From a checkpoint of a small mixture-of-experts model trained on Wikipedia.
Size: 12 layers, width 128, vocabulary 2048, 11.3M parameters.
Experts: 16 experts in each of 11 layers, 96 SwiGLU neurons an expert, 2 picks a token, a sigmoid router, a shared expert of 192 neurons.
Below are experts of layer 2 (counted from 0) of a mixture-of-experts language model. Rows are named router (the router's row for the expert), gate (a neuron's input weights, with its number), up (a neuron's input weights, with its number) and show model dimensions 64-127. Each number is 50 + 15 x the weight over its row's rms, rounded and kept within 0 to 99.
After each expert's rows: "mostly gets" lists some tokens that are sent to it at least half of the time. This comes from a sample of Wikipedia text that the model never trained on.

# expert 12
router:49 46 08 64 50 60 46 45 39 34 69 51 62 60 43 39 45 49 48 32 58 35 53 65 32 34 48 30 58 39 47 65 48 58 76 44 54 45 26 49 74 32 51 58 53 19 68 51 62 41 75 34 34 57 79 47 42 31 73 40 30 16 63 60
gate4:53 33 61 70 42 72 65 39 28 46 63 49 42 56 50 31 31 40 50 55 61 59 33 85 46 50 68 62 33 30 38 55 57 38 71 65 23 50 51 59 40 42 52 58 56 32 61 54 37 47 45 50 72 90 77 76 26 33 53 47 37 45 43 47
up4:39 58 46 88 61 47 66 37 49 50 70 64 41 62 39 42 34 51 55 44 62 50 68 44 59 29 63 44 52 59 37 69 47 49 47 32 85 36 39 36 26 30 47 38 44 43 21 44 35 62 38 41 36 54 67 57 43 48 56 73 50 46 53 24
gate5:57 42 45 50 55 39 73 42 44 61 56 29 49 51 43 69 46 84 23 36 20 37 57 48 88 58 51 37 50 46 38 66 65 47 68 49 61 47 40 41 32 37 47 49 42 55 58 56 66 37 68 32 13 60 59 22 33 52 70 38 65 48 49 68
up5:52 20 44 61 38 58 75 41 18 67 56 57 48 55 55 69 51 18 21 59 63 40 33 35 51 64 31 72 37 37 37 64 38 43 54 63 58 33 38 50 29 56 29 64 73 36 34 66 39 77 57 54 52 40 47 52 51 47 59 28 51 38 25 54
gate6:17 47 51 58 32 71 52 67 71 41 25 40 65 54 46 35 43 49 48 63 85 32 38 15 66 34 31 75 52 61 70 53 43 67 68 60 51 11 63 44 50 36 54 53 66 28 50 56 21 59 50 60 76 60 60 61 42 69 40 65 53 58 72 43
up6:48 68 58 51 37 77 67 70 43 57 73 59 40 39 53 19 24 74 57 39 59 59 38 43 55 60 55 63 37 39 82 55 62 46 72 29 27 34 63 58 55 29 58 42 49 52 62 44 60 33 65 56 61 57 45 56 63 82 49 38 75 63 71 49
gate7:53 44 33 33 55 38 46 45 56 20 62 20 60 65 54 73 50 55 40 36 46 55 67 42 84 65 49 54 45 46 28 59 46 72 69 67 54 69 46 33 55 58 63 33 69 48 58 51 62 38 54 40 50 36 86 31 69 18 73 58 32 40 54 63
up7:53 64 65 40 58 57 50 43 38 46 58 26 53 71 52 57 56 43 58 45 65 20 64 63 60 67 58 45 50 36 45 66 40 45 44 52 67 33 81 78 67 53 47 58 37 70 70 36 45 48 67 27 70 62 55 46 46 18 12 63 67 67 29 60
gate8:24 35 46 67 37 59 20 31 52 45 25 57 42 40 34 84 40 39 41 37 33 58 18 32 50 54 64 56 52 52 43 54 53 61 39 22 69 23 34 30 53 60 60 54 47 46 47 42 58 38 62 28 63 62 20 36 61 40 66 42 40 45 66 63
up8:44 66 51 65 37 56 31 60 51 55 45 30 85 15 45 53 46 33 34 44 37 57 23 29 21 47 31 68 65 56 66 33 43 47 27 44 61 58 61 43 48 51 23 45 58 51 39 62 38 45 37 68 46 62 79 61 57 44 16 37 73 53 50 47
gate9:48 50 59 52 55 53 42 61 28 45 55 79 36 41 52 49 71 52 50 63 54 35 31 38 51 52 41 54 44 25 62 91 49 57 40 10 36 38 48 54 39 45 62 77 45 44 42 65 46 19 77 44 45 80 70 66 71 37 68 40 64 44 47 67
up9:44 36 55 57 55 71 84 41 60 48 31 54 58 46 71 43 42 09 72 48 18 91 53 59 32 77 21 37 51 47 43 36 64 57 49 74 66 21 19 67 31 37 46 52 43 59 41 31 15 36 75 65 55 67 45 34 47 36 47 39 55 57 59 53
mostly gets: "ta", "a", "na", "ca", "da", " Ba"

# expert 15
router:59 47 45 63 53 57 54 44 55 21 51 30 42 53 52 20 16 33 61 58 31 35 83 53 36 40 52 26 45 25 42 47 44 46 62 40 53 42 51 37 83 60 45 62 78 23 59 70 64 36 68 42 57 71 41 55 65 69 57 35 35 61 85 34
gate4:30 68 49 61 54 37 57 48 54 39 40 20 51 48 37 39 36 22 50 38 65 57 36 50 38 59 49 57 68 59 60 59 51 51 50 33 50 39 44 52 48 48 41 58 46 38 66 64 50 26 85 32 47 41 31 59 36 61 46 48 35 28 35 65
up4:63 30 35 48 36 42 36 45 43 76 54 50 63 35 52 40 74 66 19 42 51 53 44 25 48 30 73 43 19 36 64 24 46 60 33 60 32 40 40 43 45 65 32 39 35 37 43 82 67 47 36 42 30 40 52 38 66 50 48 35 83 49 40 60
gate5:69 39 48 72 68 48 72 55 41 23 46 29 56 30 41 57 37 52 55 40 39 75 61 31 46 31 36 41 21 51 51 77 48 41 72 64 34 12 32 52 70 41 58 67 42 37 16 46 31 70 73 75 62 22 38 72 48 55 29 61 53 34 59 46
up5:26 63 36 73 35 60 46 37 16 42 72 72 42 51 38 35 67 57 58 49 55 40 33 39 45 47 36 43 72 63 68 28 44 71 48 46 36 96 48 46 83 50 72 68 54 73 67 72 62 35 54 44 60 48 53 66 86 69 69 40 66 54 62 80
gate6:53 70 39 51 58 44 59 72 50 37 55 36 45 48 48 48 38 31 67 42 35 35 28 76 68 36 38 28 37 74 62 38 26 43 59 59 65 54 52 17 62 57 61 62 58 71 23 31 74 56 84 45 61 61 62 44 71 54 29 46 40 55 62 44
up6:71 51 59 37 55 36 73 59 62 67 43 33 22 66 30 51 54 77 39 48 51 37 40 52 57 47 41 30 63 53 64 71 43 39 55 66 64 49 31 59 46 68 64 52 35 56 49 55 71 39 65 50 59 37 64 51 67 31 56 58 27 55 71 52
gate7:62 53 25 25 48 79 47 50 34 48 63 44 58 63 64 62 70 44 52 32 54 58 37 40 37 46 45 50 47 50 63 39 30 84 38 63 55 53 56 72 42 56 50 55 53 46 64 28 53 42 51 63 41 71 70 46 29 63 36 27 55 60 72 71
up7:46 21 49 54 39 54 14 63 47 64 39 40 45 51 61 57 16 62 52 80 61 76 37 56 66 31 29 51 70 61 33 81 48 55 43 31 87 38 90 22 52 39 47 61 61 69 39 66 37 43 49 13 48 69 44 42 68 25 46 70 53 40 31 58
gate8:59 89 56 47 23 56 49 59 55 52 34 31 55 44 57 37 58 57 67 53 63 54 42 60 36 61 63 58 22 59 41 58 53 63 48 64 50 39 50 55 64 27 65 76 57 39 67 64 77 31 32 39 48 66 42 57 40 72 53 40 39 60 60 50
up8:47 59 51 62 68 39 23 31 42 32 45 47 69 55 58 47 33 50 38 68 53 58 25 37 48 66 62 39 47 39 35 50 35 73 68 61 61 51 52 49 78 47 61 47 42 50 65 54 62 47 60 59 40 46 48 26 34 18 96 33 38 56 27 51
gate9:70 56 49 37 31 29 52 25 28 40 47 58 66 61 51 18 24 53 63 63 35 66 59 45 25 48 55 41 39 58 31 36 46 40 37 75 58 65 27 46 50 54 43 56 41 39 61 85 42 46 73 65 55 47 36 64 55 80 30 43 41 49 93 23
up9:42 30 54 76 44 34 60 35 43 40 49 47 68 39 54 61 49 37 68 29 48 61 44 46 54 54 46 42 63 42 58 31 32 47 61 73 92 71 39 23 41 46 39 48 47 50 61 49 74 33 45 23 77 33 27 50 76 38 57 46 53 63 73 39
mostly gets: "gre", " plan", "ban", "for", "vol", "fu"

# expert 14
router:67 68 38 75 63 70 71 26 64 31 82 18 67 59 55 45 31 58 08 64 72 40 38 48 36 43 38 47 77 41 57 51 80 58 44 44 50 52 38 49 80 40 37 38 67 50 47 67 51 66 80 51 48 49 42 65 46 51 56 39 42 40 62 51
gate7:59 92 42 57 46 48 77 50 80 37 55 45 56 36 32 58 57 35 50 67 71 63 48 32 43 78 76 60 72 41 44 59 48 48 58 47 77 34 72 43 41 48 65 39 34 73 56 45 43 53 64 32 74 42 54 35 34 38 77 60 36 46 62 65
up7:55 52 45 33 57 68 55 87 53 33 26 55 49 50 28 44 34 39 44 59 89 61 44 64 45 49 38 16 49 78 70 23 19 36 46 36 40 61 60 59 65 69 57 53 53 28 62 42 44 47 61 43 36 51 39 66 49 30 45 63 49 56 74 51
gate8:50 54 51 29 32 51 53 76 61 47 55 45 90 50 55 66 48 56 74 47 81 14 23 32 60 35 41 32 40 37 72 35 60 42 62 65 40 53 45 59 52 37 44 71 58 46 49 74 48 60 93 53 49 41 39 59 57 46 61 22 56 36 54 48
up8:77 47 68 63 65 38 64 11 60 56 49 64 64 52 33 59 44 59 64 65 26 82 57 49 48 58 43 38 47 54 38 44 41 67 34 23 48 58 40 50 31 22 57 49 40 37 56 64 46 54 60 69 64 49 68 71 65 60 47 31 51 51 54 50
gate9:57 55 51 56 43 51 76 67 59 35 68 43 69 50 65 63 50 43 53 47 72 36 79 46 56 46 38 56 61 33 44 38 94 49 41 51 45 46 49 45 28 40 25 42 74 29 43 65 45 27 44 50 57 62 70 58 35 64 42 59 45 37 40 58
up9:16 41 36 52 74 39 69 30 63 48 49 52 66 30 41 34 39 25 59 53 57 67 75 20 67 77 50 51 37 39 61 43 48 35 10 73 45 27 49 39 46 07 80 44 58 46 49 60 39 37 43 44 63 59 85 66 44 29 56 48 53 44 33 75
gate10:50 62 59 42 46 63 80 54 53 77 69 42 41 45 70 59 37 71 32 65 39 53 64 27 43 33 52 69 61 58 57 66 61 73 57 50 52 31 72 55 69 35 44 58 38 62 34 38 62 61 33 59 31 59 48 52 58 51 51 66 27 50 51 22
up10:63 64 62 49 56 55 35 57 55 40 75 32 95 60 47 76 77 38 44 35 67 62 50 50 24 29 52 33 52 62 38 24 42 44 74 18 67 48 84 36 20 41 54 35 69 41 46 60 70 65 51 43 48 44 49 52 41 50 63 42 34 51 54 32
gate11:52 40 34 57 58 89 46 56 65 42 49 26 43 52 40 35 21 57 57 46 49 72 58 65 53 56 46 44 33 21 75 45 77 35 59 76 64 69 61 48 54 63 51 29 54 27 44 76 47 65 49 62 49 42 53 42 38 34 56 71 33 33 61 39
up11:43 33 45 58 58 30 50 31 53 36 68 48 45 51 27 50 40 65 63 54 66 17 70 55 28 54 33 62 49 35 67 57 20 48 52 70 37 52 45 52 20 40 65 42 78 44 63 53 60 78 48 63 53 40 62 16 41 66 44 34 50 35 34 32
gate12:60 64 90 35 34 38 59 43 50 57 43 69 54 57 49 68 67 35 44 49 58 59 46 44 14 38 58 54 48 44 29 66 74 63 28 52 42 62 31 27 63 43 44 19 42 66 63 68 60 54 53 60 53 46 46 48 73 26 26 52 37 29 54 71
up12:41 50 92 58 56 66 53 48 54 33 25 53 40 56 51 67 26 50 55 67 48 38 42 23 80 61 43 28 46 38 53 44 58 54 46 79 61 53 54 42 35 70 49 32 47 34 48 70 56 46 49 62 53 47 50 53 35 44 41 41 32 44 25 69
mostly gets: ")", "\n", " (", ".", "==", "\""

# expert 9
router:76 50 37 63 35 60 42 32 57 30 45 28 57 77 70 43 27 73 42 72 23 23 57 62 33 42 53 63 59 40 62 53 60 48 62 04 58 39 29 59 63 46 35 55 42 51 70 62 60 58 63 35 80 39 41 43 30 68 51 38 36 49 54 50
gate7:78 77 31 41 19 66 54 64 36 39 24 49 46 57 52 39 17 70 63 34 26 26 61 33 40 61 55 22 49 29 72 48 56 62 62 46 31 60 37 39 46 41 59 55 38 57 43 46 32 70 64 19 35 66 46 41 29 43 43 69 52 26 59 72
up7:08 28 77 71 57 48 51 53 54 68 42 54 68 45 27 43 56 33 40 55 66 52 34 35 80 37 53 46 76 69 51 44 43 58 37 53 53 13 66 58 38 42 54 47 61 41 55 44 40 52 42 48 41 55 42 51 51 57 45 34 60 35 48 52
gate8:69 51 42 72 40 52 39 44 55 45 49 34 42 24 66 37 54 58 45 68 37 09 51 44 56 38 75 74 46 44 32 41 51 78 29 64 51 50 70 65 64 52 52 44 32 46 63 62 72 41 31 47 48 59 67 29 33 55 43 41 21 44 52 50
up8:76 32 46 46 56 56 24 91 55 36 40 52 43 81 57 53 52 18 56 55 47 39 66 42 59 66 41 79 45 53 80 26 48 66 34 60 42 46 49 47 26 35 23 46 28 50 30 66 59 43 52 58 44 56 48 51 64 45 42 32 39 31 66 36
gate9:42 38 57 62 89 70 42 32 48 39 52 81 38 48 61 37 52 37 39 59 47 30 52 36 64 40 45 10 35 47 44 58 52 45 50 64 38 64 68 80 50 40 49 42 55 28 31 42 51 51 54 58 60 51 60 50 20 54 45 59 46 37 50 44
up9:58 50 41 69 98 50 55 35 67 23 60 21 43 61 47 62 45 47 40 58 44 20 65 53 61 52 78 41 55 38 21 37 40 47 31 42 40 53 58 61 66 56 27 49 39 24 39 30 26 76 70 80 45 42 58 48 23 46 62 57 56 68 30 52
gate10:67 53 45 47 47 63 51 67 20 33 38 47 47 49 56 38 66 58 44 51 48 18 59 39 45 63 38 62 38 64 19 76 40 80 36 10 40 57 62 58 74 59 50 47 05 58 38 72 45 67 53 45 21 39 40 29 59 31 59 46 08 18 37 38
up10:53 48 39 57 42 56 65 83 48 34 53 71 36 50 52 25 57 70 45 44 35 44 78 32 41 55 48 76 38 80 33 64 69 63 38 48 70 43 71 48 70 35 04 67 44 42 10 43 67 77 67 58 37 44 28 63 70 40 48 81 49 54 34 51
gate11:38 51 57 41 51 43 24 49 62 10 64 49 41 68 68 49 56 49 28 60 59 46 71 36 59 52 74 47 57 48 58 30 35 47 64 59 50 14 26 68 60 51 25 45 53 65 59 45 48 54 54 64 49 08 42 50 43 66 62 65 69 35 31 68
up11:63 31 33 52 39 52 38 75 47 43 65 61 36 57 62 44 33 62 31 65 54 49 47 35 48 59 50 74 65 83 58 27 28 44 55 53 42 40 69 40 24 53 37 45 25 49 38 38 64 68 43 55 64 35 44 72 58 64 55 65 92 55 72 22
gate12:33 44 38 56 39 48 64 40 57 68 34 37 75 40 61 49 37 54 51 52 47 36 45 42 45 44 46 37 42 35 50 33 42 60 38 26 32 54 41 44 85 47 47 43 12 30 63 65 35 25 45 69 39 11 50 33 32 18 41 57 40 40 44 48
up12:59 49 28 60 28 35 76 32 34 34 53 64 40 42 53 56 52 55 32 57 70 50 41 68 43 38 65 64 54 41 45 52 76 41 34 56 61 49 50 47 56 55 35 63 52 46 40 54 49 42 53 40 47 73 58 40 31 55 43 30 76 58 60 66
mostly gets: " 0", " 19", " 3", " 1", " 18", " 4"

# expert 6
router:69 53 36 45 27 59 68 33 41 40 55 25 50 62 44 45 43 35 60 56 67 34 67 46 36 27 35 48 52 67 53 71 36 62 65 59 62 34 38 37 54 75 60 48 38 55 51 44 59 37 73 41 55 47 52 52 45 32 42 40 39 30 64 61
gate7:41 79 48 57 63 59 62 44 51 19 57 30 31 62 65 20 66 54 71 51 51 60 43 33 32 73 32 51 60 59 50 53 51 48 33 32 45 57 43 71 68 56 24 49 47 48 18 39 34 38 60 36 76 28 47 30 48 63 36 69 62 57 33 56
up7:53 48 52 72 50 43 63 26 49 35 61 30 50 55 73 59 52 47 28 50 45 44 50 55 45 16 25 60 70 48 34 30 77 56 44 33 55 50 43 30 34 48 81 64 34 57 84 73 70 62 59 52 64 32 42 49 20 50 60 56 35 50 53 34
gate8:56 36 36 34 23 54 60 31 34 45 59 60 54 45 57 55 54 21 38 58 59 56 41 30 73 54 31 56 48 49 54 23 17 32 54 48 36 70 48 31 60 34 39 28 58 68 39 59 51 55 39 69 65 26 66 55 66 62 43 37 56 26 31 64
up8:67 47 57 41 43 72 41 51 47 38 53 26 49 50 62 35 59 53 71 48 54 64 37 57 47 54 84 31 68 37 30 49 63 56 51 21 52 44 74 63 81 76 64 37 33 36 66 41 63 54 82 30 65 50 52 60 54 68 40 28 52 63 54 47
gate9:63 18 63 55 32 49 45 52 50 41 58 37 56 28 50 74 50 61 59 57 64 44 67 63 29 37 39 24 70 50 37 29 48 72 48 38 43 45 24 27 51 59 49 62 28 28 61 27 12 42 49 26 28 67 59 59 39 56 39 40 57 33 69 47
up9:37 49 38 47 27 47 30 41 41 60 65 19 54 55 67 61 43 66 63 57 59 35 67 49 50 60 82 29 46 40 46 57 51 71 34 49 32 53 36 42 30 37 34 59 50 40 72 41 61 35 70 52 62 39 38 33 35 36 34 37 63 56 56 65
gate10:36 55 50 70 60 68 47 33 50 34 57 57 59 53 14 75 52 54 61 41 51 63 65 39 52 40 36 29 45 31 52 37 50 45 72 49 18 61 73 59 64 47 46 48 64 64 27 30 39 68 64 51 53 50 69 58 29 51 61 41 52 52 61 73
up10:33 57 49 53 26 67 54 51 68 29 62 59 74 41 34 65 73 71 77 42 54 64 26 47 44 62 60 45 63 55 87 41 48 53 48 52 52 46 53 52 69 69 43 34 76 79 51 36 37 75 99 63 34 39 48 32 60 72 43 45 43 33 15 54
gate11:70 39 39 37 51 43 51 41 16 45 58 35 19 61 15 33 53 59 60 50 57 61 54 60 32 28 36 35 64 23 45 54 35 59 33 37 34 66 59 76 53 52 24 33 88 56 48 33 66 69 69 37 62 68 65 58 46 59 49 36 45 40 50 68
up11:55 53 50 50 46 37 49 45 53 49 81 71 58 48 41 53 54 65 34 54 38 70 65 63 73 54 63 31 38 48 33 56 29 74 46 65 31 48 21 55 17 58 67 38 34 42 30 44 58 58 65 46 55 71 36 39 42 34 33 67 19 46 79 67
gate12:59 49 64 45 43 61 67 64 31 65 64 38 56 50 60 39 57 47 56 27 48 30 80 46 52 59 60 41 73 70 59 36 56 54 39 31 29 49 36 54 42 70 48 35 48 50 39 44 49 81 31 45 52 25 45 40 34 60 46 67 53 45 45 71
up12:54 70 44 40 53 49 39 78 32 29 80 81 47 50 59 34 52 62 59 73 40 49 44 61 43 49 77 68 80 43 60 55 54 28 54 59 72 34 06 52 60 49 36 52 63 64 49 40 44 59 49 53 43 27 58 57 47 49 35 32 45 21 44 42
mostly gets: ",", " the", " and", " to", " in", " of"

# expert 5
router:68 43 38 56 56 59 46 27 49 49 60 46 53 53 76 53 55 35 55 73 56 22 39 69 42 32 56 45 52 53 61 69 36 73 67 51 73 17 40 77 58 43 40 38 61 54 46 78 48 41 61 56 65 51 29 74 35 55 32 69 49 62 66 58
gate7:40 35 19 52 55 65 78 45 85 43 60 59 59 67 84 43 54 55 40 66 41 55 37 21 42 50 47 53 52 66 50 70 34 52 62 60 30 39 45 58 57 67 43 48 49 54 47 49 32 54 42 71 38 30 48 84 51 56 43 49 48 50 69 49
up7:41 37 60 69 32 57 57 55 63 36 72 56 60 82 50 71 32 58 54 69 67 73 29 46 55 18 58 40 54 59 32 72 64 50 45 82 34 45 73 55 58 48 58 54 54 41 85 59 52 48 53 19 32 71 42 34 70 54 45 46 26 48 53 45
gate8:34 53 67 32 29 34 43 29 69 30 77 63 67 42 92 38 58 56 38 45 60 63 55 64 58 54 59 20 32 29 67 55 48 57 31 72 67 39 79 54 67 60 65 65 33 47 53 65 77 21 54 33 53 39 72 36 67 35 52 53 54 28 69 64
up8:60 48 54 74 64 54 74 40 49 58 42 35 57 57 53 58 26 01 45 38 65 26 67 38 56 60 42 53 67 76 29 82 20 40 40 69 55 47 50 32 69 64 41 73 86 61 16 42 22 50 42 60 65 56 44 45 35 48 50 45 54 69 61 53
gate9:71 24 44 63 76 51 50 47 40 51 34 67 62 44 69 63 29 54 58 38 53 51 50 72 43 66 49 24 71 58 51 69 49 64 55 64 50 55 39 45 38 83 39 66 71 62 33 32 56 39 25 44 97 36 34 38 74 38 33 46 49 49 63 43
up9:83 56 46 55 69 55 57 50 19 53 47 43 80 57 82 35 48 59 56 58 40 54 52 49 66 53 54 44 52 35 53 56 71 60 28 76 32 57 69 39 53 49 70 23 74 30 53 49 69 87 82 10 42 53 36 56 56 57 61 73 50 35 58 54
gate10:54 47 45 84 37 38 72 63 48 27 80 35 48 52 47 59 41 33 42 54 36 36 48 34 41 71 52 53 34 78 43 41 40 53 53 78 33 37 28 51 43 68 46 55 40 41 67 84 67 45 38 42 57 65 38 87 59 38 47 58 40 55 40 35
up10:29 38 51 37 53 22 76 72 62 31 37 39 66 63 40 47 71 47 59 64 64 47 56 77 58 55 22 58 40 20 39 73 64 24 59 43 63 64 84 45 60 40 75 52 71 79 37 42 49 53 32 66 77 44 57 44 58 62 55 55 76 16 60 43
gate11:59 53 44 75 57 65 30 72 74 54 53 48 51 77 52 49 54 71 51 52 54 34 36 42 59 48 62 37 46 53 48 53 26 55 43 44 65 64 56 22 74 51 50 33 45 23 60 54 39 50 60 71 51 58 50 61 51 03 57 68 36 85 43 60
up11:44 58 28 63 56 48 31 58 56 55 53 54 48 49 57 06 53 57 70 28 68 58 36 63 68 59 56 19 57 21 16 45 53 68 51 64 31 43 70 35 30 47 61 58 45 70 41 53 58 27 45 45 22 56 36 14 38 62 44 80 70 74 49 50
gate12:64 71 58 51 16 40 29 53 52 66 41 36 60 64 44 55 76 16 66 70 63 60 61 53 37 70 49 47 30 73 35 80 43 47 50 44 31 51 45 42 99 44 36 44 48 71 61 54 70 40 34 53 46 54 57 45 40 64 66 50 53 38 38 77
up12:24 56 27 56 27 54 50 61 44 60 33 43 61 33 34 48 43 52 65 35 33 24 41 59 56 77 57 50 38 37 26 54 20 27 26 24 50 47 54 47 31 54 40 55 38 30 76 47 21 68 65 58 61 48 55 49 50 85 57 57 46 26 52 76
mostly gets: " United", "ative", " New", "ward", " National", " John"

# expert 7
router:61 59 27 65 44 41 73 47 60 31 37 33 60 72 56 49 57 66 14 46 39 52 52 74 20 26 63 45 64 57 59 56 70 55 54 32 62 48 36 33 53 45 76 61 36 27 66 57 65 52 48 34 57 51 78 61 54 53 41 24 48 34 57 73
gate7:26 40 76 49 62 71 52 47 80 67 42 56 82 68 56 71 63 42 24 39 44 77 45 88 44 49 72 57 60 53 61 42 47 25 50 64 59 10 29 60 52 62 58 46 48 48 54 36 52 44 77 51 54 26 27 43 56 30 48 45 43 66 60 64
up7:67 54 36 37 54 66 15 49 40 39 45 28 58 57 31 65 59 65 58 46 54 50 63 25 47 28 56 65 60 47 14 88 73 59 52 30 44 49 71 28 51 51 34 86 35 47 56 33 44 66 29 70 42 49 76 64 30 45 63 45 53 75 65 63
gate8:22 28 50 72 20 30 65 32 69 47 59 71 30 57 55 50 54 52 56 48 45 44 68 31 69 51 56 40 54 69 31 50 53 50 61 54 54 32 61 34 40 28 39 44 35 50 65 62 37 52 74 40 76 78 80 84 53 45 59 58 65 30 47 38
up8:49 57 64 55 26 55 51 39 82 21 36 60 49 80 54 27 51 65 61 45 36 57 79 54 60 30 46 60 39 38 67 44 48 73 73 62 50 39 68 60 40 43 33 65 75 81 22 31 77 50 51 27 62 46 57 63 37 56 43 49 73 54 45 54
gate9:46 39 30 26 36 31 41 43 66 63 54 37 39 46 55 59 56 44 23 43 62 38 46 14 59 59 55 66 53 62 53 64 38 51 52 58 61 51 20 95 33 76 81 60 75 59 58 30 85 37 43 38 73 45 69 58 57 49 68 36 56 27 69 58
up9:19 59 29 55 27 77 31 48 79 44 46 62 70 50 56 31 38 72 65 51 60 40 43 56 59 66 50 44 57 46 47 23 59 47 41 43 27 34 59 34 32 36 63 39 41 40 42 59 48 57 46 39 35 44 68 51 53 63 60 67 59 37 35 36
gate10:76 31 54 66 43 60 75 36 53 41 71 57 44 78 44 63 46 41 80 38 57 35 41 44 58 65 90 35 49 42 37 57 39 48 30 57 54 41 46 47 75 33 48 54 45 37 69 33 63 41 29 76 44 69 59 47 52 57 36 74 40 44 48 53
up10:33 44 49 49 78 73 47 56 71 57 58 42 59 40 48 54 49 73 58 69 39 85 53 41 88 29 53 29 53 55 50 51 28 39 67 42 75 69 56 60 15 63 67 50 45 56 54 42 28 64 55 66 58 61 32 66 59 54 61 43 62 79 50 33
gate11:44 56 74 58 64 59 74 47 54 47 67 58 32 35 57 51 80 46 65 68 62 35 70 61 73 45 44 26 55 22 54 11 25 91 53 55 55 43 43 17 24 66 76 64 26 51 68 50 30 47 24 53 51 25 51 57 35 30 56 47 31 56 28 30
up11:33 22 61 55 30 36 39 43 44 50 39 20 46 44 60 36 32 38 59 75 29 52 65 71 56 22 48 36 27 39 39 36 38 48 44 59 61 43 79 68 42 63 32 24 90 36 32 47 38 44 56 37 51 58 42 55 43 69 50 69 47 59 50 51
gate12:33 51 34 61 61 50 67 42 86 55 50 65 59 74 63 33 58 58 50 42 62 36 61 44 53 39 42 28 65 80 66 56 28 26 39 64 68 42 50 44 54 68 26 41 26 32 71 55 53 70 43 57 89 60 60 34 51 38 71 27 74 40 45 56
up12:67 42 38 65 92 59 25 34 52 61 39 41 75 46 69 73 58 75 63 48 41 69 63 24 60 42 16 34 63 80 43 76 75 50 44 57 45 28 39 42 35 36 49 52 67 30 67 48 78 69 25 71 60 63 61 23 49 30 58 50 67 41 56 62
mostly gets: "ated", "ed", " with", "ting", "ted", "ved"

# expert 0
router:61 26 32 52 37 52 34 35 46 50 61 38 65 56 40 46 30 47 19 34 47 37 83 87 53 35 68 47 73 44 80 60 60 67 67 35 54 56 43 39 49 42 52 65 43 30 52 67 78 29 39 57 49 62 57 69 45 54 52 56 35 47 63 46
gate7:08 57 77 33 54 49 66 51 31 38 65 39 42 68 56 65 51 37 29 74 50 37 62 38 74 47 51 32 50 50 51 63 48 71 71 46 43 49 52 59 49 62 49 40 21 57 56 59 48 74 44 74 09 75 54 56 67 53 51 45 23 36 70 60
up7:70 55 65 51 33 50 69 20 23 58 45 63 42 39 49 56 24 55 50 48 68 37 61 71 36 71 73 52 69 72 89 68 30 34 53 38 42 55 63 49 52 37 32 29 51 53 41 47 23 45 22 52 46 59 37 37 70 54 56 75 55 65 72 48
gate8:36 80 49 09 58 47 45 42 30 69 47 51 38 41 39 43 29 51 52 60 45 36 59 51 66 46 30 24 60 46 43 61 50 52 64 17 58 53 57 55 43 41 34 50 27 65 61 45 56 44 43 87 63 71 50 49 60 56 58 37 38 67 46 80
up8:34 37 43 57 59 40 23 59 59 72 50 23 61 55 63 34 59 79 54 42 30 36 40 57 35 36 39 62 55 25 61 53 36 71 48 59 43 72 56 50 61 46 87 58 37 63 31 48 67 52 31 48 67 41 99 43 20 26 48 38 46 51 30 52
gate9:29 64 46 05 60 57 55 56 43 78 72 74 45 29 59 85 30 21 58 57 41 47 61 20 19 47 55 50 55 86 51 43 49 44 60 46 42 70 30 40 68 67 33 55 51 60 53 39 42 37 84 79 26 68 62 60 52 68 29 63 55 63 57 50
up9:35 56 34 50 64 53 48 63 56 77 24 64 32 49 22 68 53 39 63 53 41 43 42 25 53 55 49 54 65 43 65 39 37 83 48 56 33 63 38 56 67 53 35 40 55 57 35 50 31 68 58 40 26 84 79 58 54 77 69 75 35 38 64 36
gate10:29 62 42 72 57 35 64 53 38 71 54 85 62 37 65 41 70 41 27 30 73 26 29 72 67 24 57 55 54 48 70 59 61 28 52 56 62 44 34 61 61 42 44 73 42 48 67 72 68 33 41 85 51 37 53 46 31 33 38 31 46 50 69 43
up10:44 40 64 82 41 58 68 52 62 61 30 47 56 44 30 48 50 52 63 64 32 52 26 66 41 64 76 76 54 49 52 14 41 29 23 66 31 54 46 39 57 55 23 45 46 64 42 67 36 26 65 67 48 42 55 46 54 27 38 41 46 59 70 54
gate11:57 57 30 57 34 47 54 55 54 39 59 57 41 78 28 32 50 58 00 22 49 69 39 36 45 48 74 56 46 59 43 53 10 42 19 61 48 42 40 50 42 52 36 63 41 39 54 73 68 37 37 32 48 52 52 48 41 46 43 42 59 61 59 74
up11:53 72 59 33 75 65 74 52 63 31 34 50 38 61 49 68 63 38 33 41 61 67 70 77 61 55 17 72 48 54 43 54 68 64 35 49 57 66 43 62 66 70 63 53 58 37 41 35 28 65 56 05 49 41 09 47 50 52 61 42 59 57 56 44
gate12:55 30 34 39 42 50 49 46 57 53 35 41 59 50 38 50 34 63 30 45 38 56 80 70 40 35 39 56 36 73 65 46 54 36 54 40 40 41 57 33 26 52 54 56 61 73 47 77 27 44 52 67 48 58 55 59 42 36 95 55 25 64 76 35
up12:75 77 44 46 38 67 77 48 69 61 30 48 51 47 23 64 54 51 52 58 72 68 45 36 40 41 25 48 29 46 63 41 83 69 66 40 65 28 63 50 46 33 30 47 40 42 31 37 28 56 45 46 77 41 33 48 49 67 49 56 26 43 38 44
mostly gets: " |", "|", ";", "•", "=", "---|---|---|---|"